config.yaml
n_experts: 40
d_expert: 32
d_shared_expert: 64
router_cosine_scale: 10.0
init_std_router: 0.0212
norm: "rmsnorm"
norm_eps: 1e-06
beta2: 0.99
seq_len: 256
dataset: "wikipedia_en"
Below are experts of layer 13 (counted from 0) of a mixture-of-experts language model. Rows are named router (the router's row for the expert), up (a neuron's input weights, with its number) and show model dimensions 0-127. Each number is 200 + 20 x the weight over its row's rms, rounded and kept within 0 to 999.
After each expert's rows: "gets" lists some tokens that make up at least twice as much of what it gets as of all text. This comes from a sample of Wikipedia text that the model never trained on. Tokens count by the router's weight.

# expert 6
router,201,207,203,218,183,203,191,203,183,212,168,186,194,195,176,210,215,204,216,173,200,205,171,199,228,203,204,194,237,187,201,181,222,183,210,206,212,211,210,201,197,211,177,189,186,202,205,218,232,162,216,197,171,189,217,194,238,233,208,202,210,230,214,181,203,198,232,192,210,210,191,232,190,231,210,229,223,219,231,191,214,204,215,159,201,200,164,223,176,185,210,202,213,188,182,191,212,209,161,225,209,198,196,210,196,200,211,264,208,215,187,257,143,175,181,192,212,186,208,215,234,193,150,197,194,210,179,228
up0,204,231,149,159,181,185,225,198,208,190,210,202,166,200,195,204,220,216,206,185,237,174,198,219,218,225,194,231,226,184,175,183,220,187,218,181,215,187,211,237,205,209,205,175,247,185,218,205,195,192,230,160,243,215,215,200,203,219,183,205,192,193,215,234,210,191,210,234,185,214,199,201,212,166,199,168,199,221,179,207,202,185,190,221,185,141,218,213,200,171,200,160,186,210,226,225,202,196,176,194,185,182,196,238,212,202,202,213,190,202,207,189,184,211,192,215,177,202,201,213,198,210,206,183,223,209,202,250
gets: "s", "ed", "ing", "es", "us", " for"

# expert 3
router,203,211,215,187,197,239,193,182,219,198,182,211,171,204,228,182,190,160,187,207,196,176,215,234,156,236,188,167,201,190,200,190,156,188,192,226,215,199,193,199,207,204,196,221,170,212,186,217,147,181,193,229,204,209,200,232,211,180,230,225,189,230,166,212,196,188,225,206,233,194,193,197,221,168,186,184,241,189,216,175,217,189,210,201,218,188,187,177,212,211,222,180,199,239,205,230,222,192,203,239,180,212,226,223,217,201,183,197,183,201,211,213,216,207,226,210,192,218,248,204,201,207,216,204,229,185,218,180
up0,186,170,168,183,223,175,217,181,170,214,188,187,208,218,205,203,208,216,185,196,195,175,188,205,185,205,247,201,204,180,186,225,192,167,215,202,203,199,195,193,182,202,203,254,198,212,203,229,172,188,190,205,217,162,230,219,214,166,200,184,225,212,183,237,220,218,215,220,190,186,180,210,165,208,226,221,181,185,209,189,198,189,172,194,203,156,194,189,150,218,203,187,209,226,195,174,204,238,200,197,207,184,217,199,203,217,198,195,191,214,164,190,215,213,184,191,191,218,188,179,190,195,232,180,127,222,220,199
gets: " G", "u", "op", " S", " T", " 0"

# expert 18
router,218,172,222,206,191,208,220,231,207,203,187,199,206,203,221,253,174,178,177,194,194,162,203,214,210,195,218,148,229,216,230,224,209,201,220,208,188,194,187,192,169,196,210,205,176,191,173,195,189,209,213,169,226,227,226,208,208,184,217,191,171,202,170,232,202,162,201,240,192,170,209,162,219,184,181,208,210,208,187,204,208,208,212,174,233,209,229,175,187,202,184,210,235,224,230,200,217,233,206,208,217,194,193,216,211,208,174,197,210,182,237,188,201,194,221,231,185,184,192,181,158,173,205,199,207,191,218,172
up0,185,217,199,184,179,186,184,225,198,201,200,204,144,208,199,206,197,202,204,213,203,215,202,167,179,202,226,194,215,208,184,199,220,191,173,212,193,182,209,192,186,205,196,209,199,207,179,221,182,184,222,195,214,227,204,198,213,166,219,232,225,177,209,198,199,198,235,223,200,183,241,163,201,233,213,211,196,211,191,185,175,200,217,183,263,198,145,178,196,191,210,186,214,200,245,183,224,206,209,216,216,169,237,220,224,178,218,203,160,212,182,237,202,189,191,227,174,196,223,212,212,186,187,193,245,218,200,171
gets: ",", " and", "w", " of", "),", "-"

# expert 4
router,224,178,191,165,207,249,240,214,208,220,167,207,221,220,168,200,197,203,194,226,167,206,179,197,164,199,180,218,185,193,231,237,219,207,207,190,231,201,186,199,177,155,193,209,203,179,188,221,232,163,198,206,177,197,198,219,202,207,179,185,200,175,226,196,201,219,175,226,227,179,203,196,214,186,202,185,209,190,181,198,176,129,206,192,228,157,199,185,228,210,184,222,190,209,219,183,221,181,213,205,220,194,175,208,183,206,176,188,190,208,230,168,208,207,194,168,199,201,183,185,217,208,202,182,209,188,223,205
up0,188,224,190,179,199,213,192,180,181,226,209,211,214,254,226,206,193,210,205,180,189,200,200,171,180,218,191,226,211,154,217,203,168,214,181,214,220,187,209,235,237,225,154,216,167,179,165,197,180,199,174,177,216,185,193,206,181,219,187,196,217,192,243,193,191,197,197,188,153,227,247,189,184,224,218,197,213,198,220,203,193,206,156,195,194,206,233,190,242,230,200,180,193,218,216,201,222,187,171,193,195,197,180,184,213,197,199,189,174,207,208,217,178,186,220,179,200,192,184,165,198,211,185,204,204,166,210,195
gets: " and", ",", "er", "ly", "o", " or"

# expert 36
router,189,158,199,184,209,186,217,181,217,218,224,186,202,218,187,191,251,230,226,214,231,147,153,219,203,211,190,177,182,222,216,198,190,174,193,182,198,198,199,211,187,176,161,193,213,197,175,224,216,176,209,237,197,202,216,184,183,206,183,214,211,205,188,208,216,210,189,212,217,207,227,219,208,217,212,206,219,209,188,197,215,207,130,199,215,158,191,215,177,218,194,205,173,230,231,195,218,170,205,234,208,215,188,199,179,215,178,178,230,196,203,207,192,216,194,206,193,188,227,206,225,185,183,191,160,218,185,216
up0,194,163,204,171,202,196,186,198,175,156,242,177,191,229,175,187,212,159,158,212,199,204,206,188,150,218,193,224,185,235,192,199,192,192,163,172,208,182,199,168,185,212,176,188,209,184,225,242,187,172,182,201,201,221,211,188,203,207,228,182,193,160,188,218,202,198,222,174,184,213,178,194,199,187,237,175,220,178,196,206,164,216,210,175,195,211,180,201,188,232,219,210,201,200,209,191,187,213,195,215,198,222,213,222,195,191,211,255,150,192,203,167,186,214,203,209,199,209,201,181,191,182,211,191,218,216,202,202
gets: "s", "ly", " it", " he", " also", " m"